From a checkpoint of a small mixture-of-experts model trained on Wikipedia.
Size: 14 layers, vocabulary 8192.
Experts: 16 experts in each of 14 layers, 128 SwiGLU neurons an expert, 3 picks a token.
Training: a variant of Adam for the experts, 238M tokens, 3796 steps.
Below are experts of layer 10 (counted from 0) of a mixture-of-experts language model. Rows are named gate (a neuron's input weights, with its number), up (a neuron's input weights, with its number) and show model dimensions 128-159. Each number is 128 + 24 x the weight over its row's rms, rounded and kept within 0 to 255. Numbers have three digits each.
Before each expert's rows: "comes after" lists some tokens at least twice as common just before its tokens as in all text. This comes from a sample of Wikipedia text that the model never trained on. Tokens count by the router's weight.

# expert 2
comes after: " ", " (", "–", "201", "200", "202"
gate0:143126082141079103120103133155099139128152114126145141153084165151158095106137135155128100137152
up0:094102094113086105077142078144145142126126139137166151129152172110108116145173122167112148139128
gate1:142140132133127074132132114132138137132157082168171147127140102096126104113136158118120128115149
up1:141112127114173095139120138107082148086153129153148138126157109075102172090129174122148133110149
gate2:157108103126137141169061168114144135128095148157114092093129091141094154118101140117133118134173
up2:126124102130158118125127068118150133140134135120155108123152118120167120142169140157108154133121
gate3:143121138101133083163123121128129142117130101124119149146177145124103111091147139136096081140132
up3:114135093127123134178119134164139135131126121147086124124158125123151152099119153144110107142176
gate4:128124127101139102089165111115097127119102122087149155121139111119102066121095122163136135122131
up4:131165117147124121124042105130078115131124139127127136105144113103155154126154125114077111093109
gate5:104089132172162103073122138090087095119128130114136116134100171118140124139140115128138110102103
up5:133139103122109134109116127133128174166137130101149120123132123140152145081161099103114191119129
gate6:149152125154103165100122126121143150148131127132154188165143142142139165156103154148124095164130
up6:141132167160173170086143131150159108146098133114151180168167133120150098135108098110115123121140
gate7:131151154162115121165107126118140125128124114128193145150120135133098126146073181116097084169112
up7:132100189144113152115122128177114125099121140113179141134123165157135120116124137131145104170109
gate8:091120107093131070125138085128090134187132146149112162089163131130156178108128126107114131119139
up8:119107101122133082121099117091144089128123150121151133147116124163112119164156138085131136106083
gate9:112141067150124127123161121131168110125139104164136133125152129069079112110115134128134143110146
up9:119093186135135096125118130086104168112125146101132115173120100165166117156113138171106086108127
gate10:094129125103089090139132107113167119139128107133138137117114184089120146112091152107139143115184
up10:158136154123176097133143157124095172121126109120156096169142065136132109130140150180087101118096
gate11:123158119130148123169127100143126118131143146136155138123151172121161134157150111129140176123101
up11:095156150129117151088092127133098135085086144158119166102138101161110118108090118153152148100152
gate12:105129130142138181142133129171138172177116135153111122127090125138104114100118170115116109091156
up12:176105085130097131121155136083133138080120100116191094105153154098097147103092128176150133154135
gate13:127145088131124160094159135082103136154120139103168105098114123114132105127124127150120139128098
up13:115172127126142124168109093148140079131127091160119085118130160113104154129080150126132119153154
gate14:128122122123118165091119133141143137159131074066136145118165155096127130140120145094118118112098
up14:141115126107066161129118134134166113096121115145122120129142114118145132213093137077117153104104
gate15:166168153148107117148125157145113088167116106113139107129103126162144119102092087141105126149120
up15:092136111132129129104132158119105139134173156167106128160151110126106120145135133119113135117105
gate16:147136144157105149111146137099089124151166141141140114140112107143099150135119139144147124149120
up16:115144138098112109143097115139164118153124123109131127133115131094148098161134151077098119112123
gate17:145078114125115138095116108141108122144127118135117115152140122140094091155156123162084117107120
up17:128117063159118173126164123129130161131146125148116132101131133115119126154105092111104169091108
gate18:170116142100132138144156133125127153134078113110139123162143140099094145130114166167125150109168
up18:125099139107140152155131081141102115149073072122129151158102131151131160099135136087154140107183
gate19:103131145144096124098093100107151146143144116150138154131079106108092115147113140151093124090092
up19:135110144092158096106159115131123131122115093149122137145143128100153115109148148128123110169140
gate20:155125106113140131144116076146131118173116165129098168110174154069086166137106135161125118138136
up20:127131118091116121103151074133085099124121147092142150124113114135132123146110117133143068098148
gate21:108075083171128107133167142096144137144123117124124151109148158141130123125097124081130102133109
up21:158149142078133136116147112109149119158121160053151153148115123125115131179156149144141183097166
gate22:113131166121116098128098119157127117135116100126130132132114122116061121140085117119068087101130
up22:128057122085128113115136170142106148131103095099152146175128112153109109183143160142137113131081
gate23:135128118142093088119117128135146148197161092121132134077086123127118132129148156094135113106134
up23:167135113123121106126129156146143140141126117096147149130099145110124096148131139138129092085126
gate24:097119150109105136103163090137128115154095147123125152132161134112107109127116095124105129127122
up24:103156156123107102120146122081148114134134160107138118144150191158138073168121185107101119123136
gate25:120093109120143105138159138119151136132101113120150150175130162110105144150104089126133129134111
up25:112138120145118132145084119164103118128149126114114074112092155125184145142119116157166144142159
gate26:109157152122123148128133131154117099117157102119138116123132105130158133138073100098146147124162
up26:153117130171153142091110141105109132105102104219146120186172095150117101126145136085130124127141
gate27:133152115155133107119139171104112119107157166167118111120118193121123094164137123150101114157140
up27:134109086125148171120119167149155109110151168144126135125165134111117097111152126154101189148094
gate28:126156152130128128061118115122121122166118114140122173079088106116100128131136096121108124115158
up28:102091185144120148139109082107138107168131141125153158102122170158106120155114147108141154101149

# expert 13
comes after: ",", ".", " that", ".\n\n", " it", "201"
gate0:170150152119130144092095144089169145157096135160116167163128113136081149114110103129166136143134
up0:130118113123134152100111143159087086133108140081084085112154135174152140144129116164100150134151
gate1:139165128165136101125115091114146125104165123112094119104083145159105106148156091135170113105149
up1:080112140129104131145132111099136148097122140153119139077148127141137138134139129147119107123126
gate2:119139095123126138085122154134113121134168139143126123146126124110131139096045114119135109142135
up2:123135169163114128120121102094118116116090080132112133135147170114095133166184127102141144163118
gate3:099133151122117142115128091135120086113134131110163135141089074165111129125127132162137147136158
up3:121098117062075104148169098105176077122103148158152115125133130108127147114097129135110099117105
gate4:114129100135088163099133154115174121125127111127128152138127116120090130090117132151146145149096
up4:155122133105146094109173171109114077084127109105147089111135155121132131093150148109136113135104
gate5:097096090137150107129094125113122106150128085121108074132096130111078099149135178144103154129134
up5:159125150109144068121147134145121091109101127143170114132126114177127132106129156108131127147135
gate6:149173116147169161134139123161096138119172110099117118103112087093123129157041117124109113126158
up6:152133111114119157106112156156137131109148126143122129131132084128121114169082094129139129160148
gate7:107113121082158115109119112141111081099115162140104170130123139117091140155104155177126151110137
up7:140080080118114135112137081087128159116133109131120148149155149132112149081118071120122122147091
gate8:110130128133121160182169086140142143157121112158121105094147128146130151142136114085147090103124
up8:126158145171145185093119141112123122160119101069113109094131167138109151121117123112123126093165
gate9:127129130095187114062121120123100147101153171159108111138096119098071109110116167123171135122116
up9:131108092157145113112143153141121150111126125148135163122149152112074083117146119128112107132157
gate10:106119111133123138110131095143135150116173162146122142161117145107127095122159144146119112102140
up10:100121114159093122116147135074104104125099134137134095151158134146175122118137114133125117139142
gate11:130125072130136142141145154083141142131129111156057111104132135135113138098137131079150078088111
up11:127127163104151127131107136085122156131110152131151098120106150153196098150133154169126168140179
gate12:142134188101094087129172152102114116172141154129127161157130126120161125101142162158137145116135
up12:116145154090143157131105222119126154088119154111115110101136135144161111136114136115127083157160
gate13:092103164085108113091097117145147070156079168070124114126136111119159112098161100110129118115142
up13:111131103138133105128131110109121143159055149142151133178155127144148105149136145159132058142152
gate14:130123146179134134119111133085103144102099095119156144150124129162148109107159117171148108135102
up14:085104081090139136154129117155077135129127100153100115163119165084134131117135085078092135143088
gate15:115102137069144125131104144135110116121130113133137196142133082176159142101107129162137115074148
up15:133125117149093154123086058114141149136162136126084122136130159114119147144157113091126159143107
gate16:104117109107125120081135106136106154144184116116085135150141118112117137120099142097127062119156
up16:167143116150158107135140173106126127153142141125154137125093127114128128136119142140161118082106
gate17:159132128102161139144128128110162111109122125106123141110118131147143109149106101110142147098104
up17:087146106149138162108102168138137149170119142121102117113083156172128113129073141131111170138134
gate18:120124133128155126111109179168063098159183083158104132086143159172111156133110105136108148126145
up18:144154129145106143102163150128163131111121190121119098135131122113140124167125131143106134129128
gate19:154063153149125122147140110084150116114152117157089177147123113104142123126100117105163132150127
up19:122148123135174140105135152115103159140094079102175097114134148133138116118145143111122106123159
gate20:134082152161096132121139163137120142154093101090137149133146145181111074148129124142122130097130
up20:121118142122144157142127110127102144111151085131161140148114145139131129087139116108096120144158
gate21:173137168121119137188118099097104162124125176150124133128115154136122141129131155190135146152130
up21:101114116106138140080163152105109152106108137137087128156173187115111129107159121090134146126163
gate22:112135134158198130107134153148089090106112123135144130114104162175143106122167118145125109118112
up22:139123118131131098131099157168130135154087145134123112150176140102113081119134125161120141113135
gate23:126117096158103148141119133178095135164187094132107120106152139160124124132146151172120113133150
up23:136160170133151119141133117108150154124113109124152099122119144128152118117087131079117104139126
gate24:131140116183110078127148133144147071115117148090144129100116128094107118133130143151134140107101
up24:172142126136160091089168092082095131121151162117105131107109099132143151121110147134147171098150
gate25:132149109162140119125106085145116105107130152125134081111122131115063130115116127159118113151117
up25:106110091159159141110154140126139143121107125172191156116137170143124141120113125125111099141120
gate26:121130166130125129123123171097091127113088099129099148118102067177158101162100130097107143088131
up26:090104178125122151116120130139134141131105144130113163155084110163167103147113104091155145141104
gate27:148099119090117055114119081118132160069106118168132141124149162121127096076118132126146140138129
up27:160127107159108153127098137134124154120124168139131170150145113141091126105153119135100128144112
gate28:139115105144168153110133129142128113131156113118138090140136123123137117129081098129111099144132
up28:138100144101103145127094126158106130104113125097167168119104120136158140113141125120134191141129

# expert 5
comes after: " H", " |", " P", " B", " M", " T"
gate0:112162163139109118098123138129151130078093119106110092138142164159139148092144114141096138116107
up0:185150192130137121162149081078112095113137125113098142111136113093133162159170155134104140100125
gate1:167116158128139098161102129121121109131117175085123137130147120155181143190105119099180122129139
up1:100147115117150161140156146114128161104141114177133134121110124133138098087124123144101142149123
gate2:142091110159130120114120129151122153162132101135136135147090121102120123082140162136116117150152
up2:142096131133166196111136107151135119150079111137181106107093096156175118131093120109141121120143
gate3:141094115131111110131090113159164105110143092147114138132100148104098131135109114117110079151112
up3:153111089179132142129138110141153130131145069106146159123095113122123142143085153099121091104141
gate4:132137102126132111116094151144140148139160154085116105113123116181117167101109164117148128108134
up4:183130156107158087135138126095116118104157124136122135083166137125141145143109138079124108143117
gate5:129106120093069141130114115152140080132109128149121122098135117112112115153166192160176103125106
up5:147134125135128161150099123103114139124161128163124145097134090169093166150131118135119145116127
gate6:115144108151108153135151108149097124168088155148144122145147132118113138159084112165098128112104
up6:131139119120119122132116111129157085120111092132145071180129108140140142213172174121140078127106
gate7:108141112128151084095114114162081152126144131131133125131160141128120148114110124127136091085083
up7:146116127100111128094108134148159140119139128160111131119145134083111140159140108085100176119116
gate8:090104120155148108133164085123120106140113126090141146131098129150138111136129140122126134090117
up8:137172134165096130119093146122156150147129118150130081119141135092153137127069154127085155180132
gate9:123115118117163115131164125136120124109162147146112132126137152148167151129141102101119112112134
up9:135164139100151153137166137128086116125151098129117126108102152131107182150104167105122130119143
gate10:122155136136160067105099121147119168115116116146122123125137156147169123142105061138131101108140
up10:140106127093097148142102127140126121125132116110139137128176124121142144143160157140131145107126
gate11:156156100142154169130163117135116081161150123117117134132124088128168138073112126121116130109166
up11:115132168135099124152093182061156124135091137147114117095121128138132096116137154088125135132118
gate12:131126119150119112112113126142175094126112137119084128127144159126118117135068113172120156121119
up12:105147145126131099141120122141094158111133130117100103120092140144146104145112147140158130120123
gate13:144100138125093133139111139141129102124120148090132184132141144127154069144106120159106136148130
up13:099125196170123131108160162122087136136128116101158160100141147115133133117108134149105143145133
gate14:142126061129144099111133110130139137111083148150147162145139122144097082136077138120163140124093
up14:150108141152174129128142122124120118078093116106145135143097130160138116166165145122109136139095
gate15:149135104113100128146118106092060134163169136129132131124202138138147140121139129134097128092117
up15:084160105115124127134101107147092098136126125116086081130134135112136105102105113145132131110114
gate16:145101110104132111140104123153141157125113093130161109088148131128130151107153174127143170145102
up16:141118121124133102160155144140121148133114122101130154118141148136108155120156102135130132109100
gate17:159113110129105126147107077136111132101104111138118093095123157140098105142115141131121134081126
up17:154124096140137142110148128090114111169109207138156190099130092139092113089107125121129139180134
gate18:145114107125132138149122108139090095132155109137078123074104154164126118104162093139081137106142
up18:095126162114104177116127144157125137145080102104123086144151112124124171118130102113126133127075
gate19:155085118125113102149121121185150098098116182112148155096116120130123113132115155125183125147170
up19:178132127160125104174104140157182171146128171098185138083124122133112129132091124124105162127141
gate20:137115115105124117106140149104075155124105105158104122137120178165153115185131162141147137149089
up20:124161126144101106127138120133127160172165095068132129145125170122126180058126158143101135107113
gate21:092124133185145143116152123147109111189098096124135067123115126147104100134107157143118104130128
up21:199125159087116181088105095148114130088133157134168115124116110105105139125125123115086161104125
gate22:094122170104090092143147094118104127171124146149137145133144147113155128136143148127120156125122
up22:080148110116138156140132125160104109109134124134128130122162107134130166154143114145060162112144
gate23:131143116109153090168120125095075110101150112126146137139137112107183171142106152115129137149163
up23:136117123131135155122157142155157151149131114092158098126131100142108119122140095115108166126142
gate24:104131095150088141129151153128069116145136159117138101147135133101122152127141165121095176144123
up24:150155101111141134129116147128112109096120075083100125185127168083144121166093092099143170118116
gate25:149107126107123149137108153115156136185109109150138142164120167147148093162132113135157101130064
up25:144094097157163119123058098096130101135111069102116166131142107163138111119124128119147142100075
gate26:114110127148084157092141146140145132120155109118130070127124125103137080129147100130156131115091
up26:089137099157154168125114130116103101171148134178108073079141103144117080146154162117111118121135
gate27:158139110117146152122098128117119137138117168158150132145128149107098136131113142145132101132129
up27:110119108134089163123130154108099083133147128098120126129132081114092156118145173150112163145129
gate28:166078152151158128094103103156153099127156104111119113111128137106131154166187109162123166118154
up28:151120124139154112149159139130155131135122142099172095158166107149153138162121140140159138130106

# expert 8
comes after: " ", "-", " a", ":", " (", " was"
gate0:153120154141168116160112150128126130082141125153115144118130167125112126117145131089207160102111
up0:094130125103127127126099096107131135154147124115150110175122126098112112090087100084139125154143
gate1:144088158132124140144103153077168130108098087128127123128146129188117161105103132120139109112095
up1:145134093112090131156174169127152156122060148098133109104171125162113132153100138106117148169159
gate2:170143112108128137105141105163102126111064136106151115137170098132088178128101077173144112070134
up2:150079139117137140100133105150092087120124101113118145100081168153110081160150108073095108178112
gate3:059130133156136150130119160084138138125106123127126131117134146145135100063150113113129105093131
up3:103135154147130144153098146133112109148090130172141103110133143119122178135101116165117136091091
gate4:112133164126108105101181133111108101140108130099124101104130161122127139175126086133103132122143
up4:149100131125176139151127124098091092113126119134092107150126082137173105144100126122126138106124
gate5:075115117132123110156117142162136102132135136109161145151142126074123154156130088107106155126110
up5:135146131129146130103127115163150103141107152161138139132144113105108137159157088095124175133113
gate6:165128142113140124137130144139127119160148126149090135091105122129168136125129126137135152107140
up6:149132185104103109112100134163136099132135113135089126113092102170192142135123173139158109099159
gate7:115138135127119125139117127149122102144124145155113128168141149130125141151168141070120125139126
up7:134109145094137138121125143097150116111134138116132131089090155111173102135080073159096116100144
gate8:122141113116107167119113118143126129132139139116088147145129114155147163132155132070177121146125
up8:145148112102139115105146156134184171144125112182127168114119115118115094136141105112127152110128
gate9:178088101104107093137095150122162156141117143140123122102145140086108131147154129100155137123077
up9:121134108117120152099131134130123150126135105158105132100120130114146162149129180073127101129160
gate10:165116093107101105147155105158153144122118140150137137111122084160103167120160131150141095119133
up10:149103133111137113139188140147159119124132123134130174188134098171154089094143151149172105126127
gate11:138110152136143126110128142111113106133096109098152137161087096137112139135136095113179143085078
up11:140130164128120154122101159134129084128153124129137127112139148124143082120157119118133155137124
gate12:166098131141105118080118120137141156104090108175116142182120121135118150108155112101109150140144
up12:141147129132103159144123124116095103087129106111086122124135093138147117120152151160128125124133
gate13:092180126119176138120122121107142139113156144156102137138133101152132138115127086097112147135104
up13:120110167134118137134132113136145118103115110090168166126141132130130128111143130178100116070115
gate14:064109115150098111108127131114135063132167135148105120142134155106165105156109141126078105131095
up14:144151152131148149115158155163127179113143130113140162153099143115129125142116128132174134126163
gate15:133173113165152154079133099133119147146104154102155120144150135122133121167109102145110136109163
up15:105164142137094152131135140126108139155103124163118108091114124155172117160137099138126118151127
gate16:098084132147107129126122121101144124131104111092131161137102140063123164107151144099124150149134
up16:151139127122165106101137099105123124086174121137114094113085122175106163121119114132122116112125
gate17:134133136111112122147172149071099127133111124095144147137132138151149108177094093101142147108104
up17:103105162132149136145121138164112097079143142115111115143101142130137114143104102133145090091104
gate18:125105130108074112122096163148122129145162143135154162111178118144174130159184105118127117128112
up18:153105149121156109126122136093124126098123109117125158125137094144145152143171111094141129123089
gate19:099086112153097093136116131114132105142105131116175134154139140089116141133153138099100156132143
up19:128108116130121132117140141086148134123154167141131141109132103126177104103131182124099160152124
gate20:150142180125119130146116122103161164110115139160121129152154082142125108093145112111139129141112
up20:147147127141123142124096096097124156103135114101163096127148136134105148152154132158114087115151
gate21:155096112134097162120155131155103131095162126104081109127115145125095136095093133105152176159132
up21:109137138162164107137130111150111142166131118115154143155129160119129147134181127104110149141157
gate22:150127100125109110115110123106147151131155095143156127107093117143159155103100105143169120153145
up22:127144098135079109090138134115137109177107115157126128129111128113116108113138117125109119117155
gate23:149152146130128127157154126163159139097181140108112143158131111150149181106166150156126137166092
up23:138085131120094106145118126099117039126126148120118140157141135138161079117130161121099104174134
gate24:111169140112113115120136109117137116129140108136118120163107121084135093150119080111112144102116
up24:145083080135110152091119150143107124139118172093119132161139096139124119124163158098141118148136
gate25:130101135120125131100125122121134145126113128155107144117130154146120144103111088141160136117107
up25:120116121117116124148158118154135090123148106154109114132086165124114169111148163103101149147145
gate26:108134127141143146123118151204151131164096107101142108155163116156106109129127119119120160126168
up26:123146150156129178153149100144160124168163150151096118161100075162148134114132123099124114138119
gate27:070104136121092103118150124176103099098070141157139170141172122143069092102171177166123185175125
up27:141151190142204134135182147131112115155128115164111147122131129112152144139157124095109122108107
gate28:106066112099118115123134122126149086129146142116160118146143132126121096123114158124156151117130
up28:148179095129129148114094106127147141148135121121097113145157138132106156121089119112153120135077

# expert 1
comes after: " the", "\n", " The", " in", "202", "The"
gate0:123102152134152123140134124066131134101126132110142160083149131130118097125143123099155151121122
up0:098122122115094122126118132108116128085153105130122138137172082128133098063174134134172125159102
gate1:115138140134114116181102170126137152103066113125140128153108149115155094156155110104114124105061
up1:096143117113091110126138157126152144149127136089128118162092098115143111135115133163120121099136
gate2:126149105133137120120135127157117157157126149116119122174139120099128134124151147129088173121100
up2:143142101093121105080101102155146161169120146109161127144146146139092160164141081155141129149122
gate3:153161105111142154150130111085146178102169132138140124123107107143097110102131128148104105105159
up3:143141092161150125133138138147138125132127160134159128108111182172136097119173134151108140105096
gate4:109118118110105094147116163071121170092156128124136139130158165115124113134116118157143136123159
up4:129084101154124105105123141154096131171114089089144106111133148119106093162121114122120125129132
gate5:123144169086109109163152147152160141127149172115070163138137171142141119133098105130147117116126
up5:148106131109135118155144149143143154070155136148084156154108140119156126120115134144163079144104
gate6:075129120127136142159144139133089122151119142122168102049099153156132150163094144136150123111166
up6:191140154128146119124105157099090104145145137115098104107129143118138139121101092076130147099148
gate7:172113128118095094094123109131107111106177105115147121117082157132154117119123167114103133105121
up7:124076141151120148111148143156069108150120069120111150095056138130111085136145127099125087127138
gate8:160124107066107125142132160134122144113169113160135145106103149098133118116132123111146134074123
up8:153106145098116126138141131164130160208107123131062092134072118149131125137146114075092117129121
gate9:150112086137147102098095170125134180110115127149137154125119122125123145074103166147118128113168
up9:145089100106116133089131116118107146140127076148092131140135116124134124123123177113148136161146
gate10:124137111181127136127146170111080106135135128133151154116099169134151131120146084138112090131114
up10:126116159132133131115081137123092082120100133163098138101104122062134122101075170123097145140108
gate11:126100124142148103080102120132163150110134121169132106147132144143105106101151140098127148097145
up11:116129150103088108108137126151099124140137148116129125113105063118177130126071150142074129129104
gate12:127099063126150139155109105138113131102166132119067121118139093142123096121119123146163091131110
up12:105169134111116138137132128121117112098114154108112135143148127144104107084150129133112096172082
gate13:125140125138115132109097102154156177143126130099090118106117096143144147109126141159195161120171
up13:129100111113095167141134135113134108132149131151118128165122107095111112097148135130066130099084
gate14:139106082135139112136128123128165129091120134122136113142147084112123122099080120154136127127121
up14:124097087096146104091147087095160133131101115163170152149152080104111073121155115138132129114111
gate15:141113125122121133177155119094106134119148117148112189154092135129123125141173108088132139061145
up15:165036110149131120169121117131124097107122148121171112135116192173126071141127135122115134120122
gate16:100139153128161084141166104110113125158108152149092170120097133131138125101121131145124098107192
up16:136098093102102131129123098185132144166135122079119157135133089164129111125098137125118141115118
gate17:108144125132073153139133107172135109094082113131099107083113164151126122106165123134120127114110
up17:132122170122122130155108146115104130120076149125148164101068110141141144114107133126098092142142
gate18:113161103126105111140128105136120134097090111139088089138106142131126085101156107085141104102138
up18:126150132103113135136125107188123151133106153093096127178141133123166133111103121113154104151154
gate19:118117112155106182127122106135129119115114144109147149125153119121129151128126126152130143158129
up19:135145146092152121146115171115101153113113158115111114145135107150121167146083149168143129139127
gate20:128103157109124125143128115123137120112098178078161127124102134139169088111134166121137122103114
up20:116183132130163146147181147104160128097086146123119151117164108172139133126105185134129098157121
gate21:100113121137130131120145143135159144114139114121149151100146158157144093127109088132108116077125
up21:124119133128087114115123141130131120163116081125127124088124147107126179129125150123163122149139
gate22:139106106130182123140116133113103122144085128127123137107111127147133150126143135128146135165102
up22:110101106148128108140101153123111185133086147103142133126157121154195149115101123140132129160117
gate23:134128120098102104134105146152100162178130160169123158117137144124104137119130176075130117119126
up23:111140129110116131138128100107145076082101111107136088157159144123109140145082122143100118097152
gate24:167112110124063091124126193111126131133124120176135149148145107115099132136114162114144111122161
up24:142144128134133125162156108131094086152125110150173093111113121139095124143120134122123101145120
gate25:102163111096099092164133154125171128141146115090146158081137129143138159139125158134154114145120
up25:078111146157101093119129110162104125145125107115133137123198128133084123102164125127120151167085
gate26:123130099103115088146151100134122113126111122158075106134139156152136167083157157127135125136110
up26:119109162113107176154137137157143116134157125108118132121136139132119079139096112121135134104167
gate27:148080130151114151125165098085150091182170126134096159112131101184135121118113139133131099087151
up27:153093153118168118099096137111142169141068053113093105113081133097157106130117112124103155098101
gate28:154111120115140090093153118113139145103129104126143113145171177111113183127140110079101153083153
up28:130189111139099105118071145120131107149141112109156139123113137111118142153126103086114150115151

# expert 6
comes after: " |", "|", " |\n", ")", ";", "=="
gate0:139152131132100156082146114110127128142135133110125130110131153108082103094115131143138093121084
up0:158105118123141108117164103133095127140134136149131140119138128098124109135116174102125146129167
gate1:138120157124123100168109121116083144125135119118114146175111120145085127111176128157130123110095
up1:115153103115122131093122114134138134131173154153130125124159126103121096158130116145151162144117
gate2:134158155134101109151125182184124090122134146150095095135141175132136126162124137124123105138107
up2:118132135170137117114097115103069126123162084153110140140149164091133162087123124128104127116119
gate3:169114134077120086132081134161148149165120126128083152115163103148126133106148128115147133089145
up3:160071088145125133147110115122145128102190090144172126136146133137085097103119113165092146178166
gate4:140118138117089125145151153115146145167147117130101138114121106134133144137183111153149164147138
up4:141182083166149097130113131143097109120167152140146099115128155119113106095114138141133127104179
gate5:103122144110128163103123136117121134159154135076163150078152104111145114115101133122131157121131
up5:128160096116089128091113148100112130128166149124100099116155125134154098138105123133146096123141
gate6:098132087123148109139073161089078155105138157146143127175123129095100151144128119149141122115142
up6:136107125121134098153121158096104171114125106166144177143140100107088170121154127128136133113089
gate7:134139145134119136125082109128131137131112179116125118177163098104065136123116110161134149118138
up7:107121106079127168167136117153108153161127147119118133132046112169174130099098134087164140147113
gate8:080162102165105132096123129154174176151148143087110110122149140105184099129132089170135140102145
up8:129116165110134115123174124168051133163158117127081092148108113108100116126165108126184148175167
gate9:088120133136134115105154113161158083106135134106165069092122111144182126188127134143098146145119
up9:173149120116107139112060081102129160135124130127138162116111130120138116132107111111126104150135
gate10:098123108174136108076145150132130103128115140143116119129128103156137125121115138138075119095097
up10:145182118110106131120133122165112096130132105190100109170101156111123084151108157161102118128125
gate11:120155160124131159081144117091147147109137179161140126106150121099108183106154147125116098134106
up11:183141142150125138140123103186116145122154127129119149140106139105105157112159143113117123170123
gate12:130087154139116143109146107135140126140113116160107118132123121128102150148131133119146159094125
up12:106131123158156122121168100098074139143159135092161163150138116107153124134113119138146101147121
gate13:132085146112108105141163148134110146131159100149146160164142131136125140143147176140158166171111
up13:141100124139111100162160139139115160095134148126157139144155095131130131113138117136133138142145
gate14:132120134097129083115167125157135161141148151120129121152086086124112152112139114130133129097107
up14:143146080126129088133099091121130104128115120073157102147120177151106121135121159128094116169137
gate15:144112127131133083111120105164114127135100146142131130135141115085142154168087079091124134116114
up15:142117100113102078115087151159136090116132124110098081133147120117076124117116110146147114142151
gate16:159179114111121121117153168113150161152107147135120140141086114121143109136147171141155124188171
up16:093113113156110146137120144115121127138171104130144088084160128107136113142121097091130123105121
gate17:145136139140157121103127141108136048104157121132145135163139147121108102131133154122071124073155
up17:106167133131120144167108141101079116090108115147125108064142155171158131131134113142125132124075
gate18:132107147098162173133120125147162137113104132190135148128094082141126141117104108104149110104151
up18:117108160130094197158117148123144084114129131150107136108112105159121085090111104140141143159172
gate19:118120102147110124131141133101162152127145064160126149139152148128056075092114169114143136176132
up19:106098116143114139115100099097124110124117068163150150099130122141070063086131153122161139134112
gate20:149151128120099167141143157155095119139184139131110115098127110072122135091124139114134135144146
up20:127125152087121156125096136161106130151144134139097153153098112102135123086155140151101119109111
gate21:168125131112133146118099103143131116119142112111170124104115124097122144184147105109124143159173
up21:106133124123113129174168147136159117129106119129127086111105080129160088099119111127144134129073
gate22:102158071123130050122153160115142130119124167143109113141119126166180102131122144193090137151106
up22:145172090164140093152096137157129129122125140153124109104129109155140125114132138163102110123144
gate23:153132156146114094097104117107101121178128159086122148119130147100167162115128121090112138127086
up23:167164106112121116130072113137185113135097161135161125141163154092126107126137142083166109105118
gate24:126152088146109098101139133109129082202110138126152113142131103145106107142119146159158133163105
up24:147129156140109112108133130140118116167159135166176122148131126135088073135135160127122160120112
gate25:099074076150142151080126121149131095123140059165168137094155153123070116134127159141113150117121
up25:162125135137100110185133146106105087140115123102106133067106128113152122114133108084142117102144
gate26:100122108103154102133126140116107150138096122107185135143154163141149102136146130108128128124124
up26:133146138111108128107114122162161131133140094110127146114129079153150186134092154154124128170155
gate27:115157150129104173091099150079155148146123161156131099076133101120198117144132099136143095113137
up27:138149134102116108121116135135151127131097167152123161093126096148174052113187099130104107140144
gate28:113096154174139121150178093116090115061186146165125134126155145170108109152162103126096110114114
up28:134153098131142157102144120139167144138187144129121146126145120116076061166120137078111124120150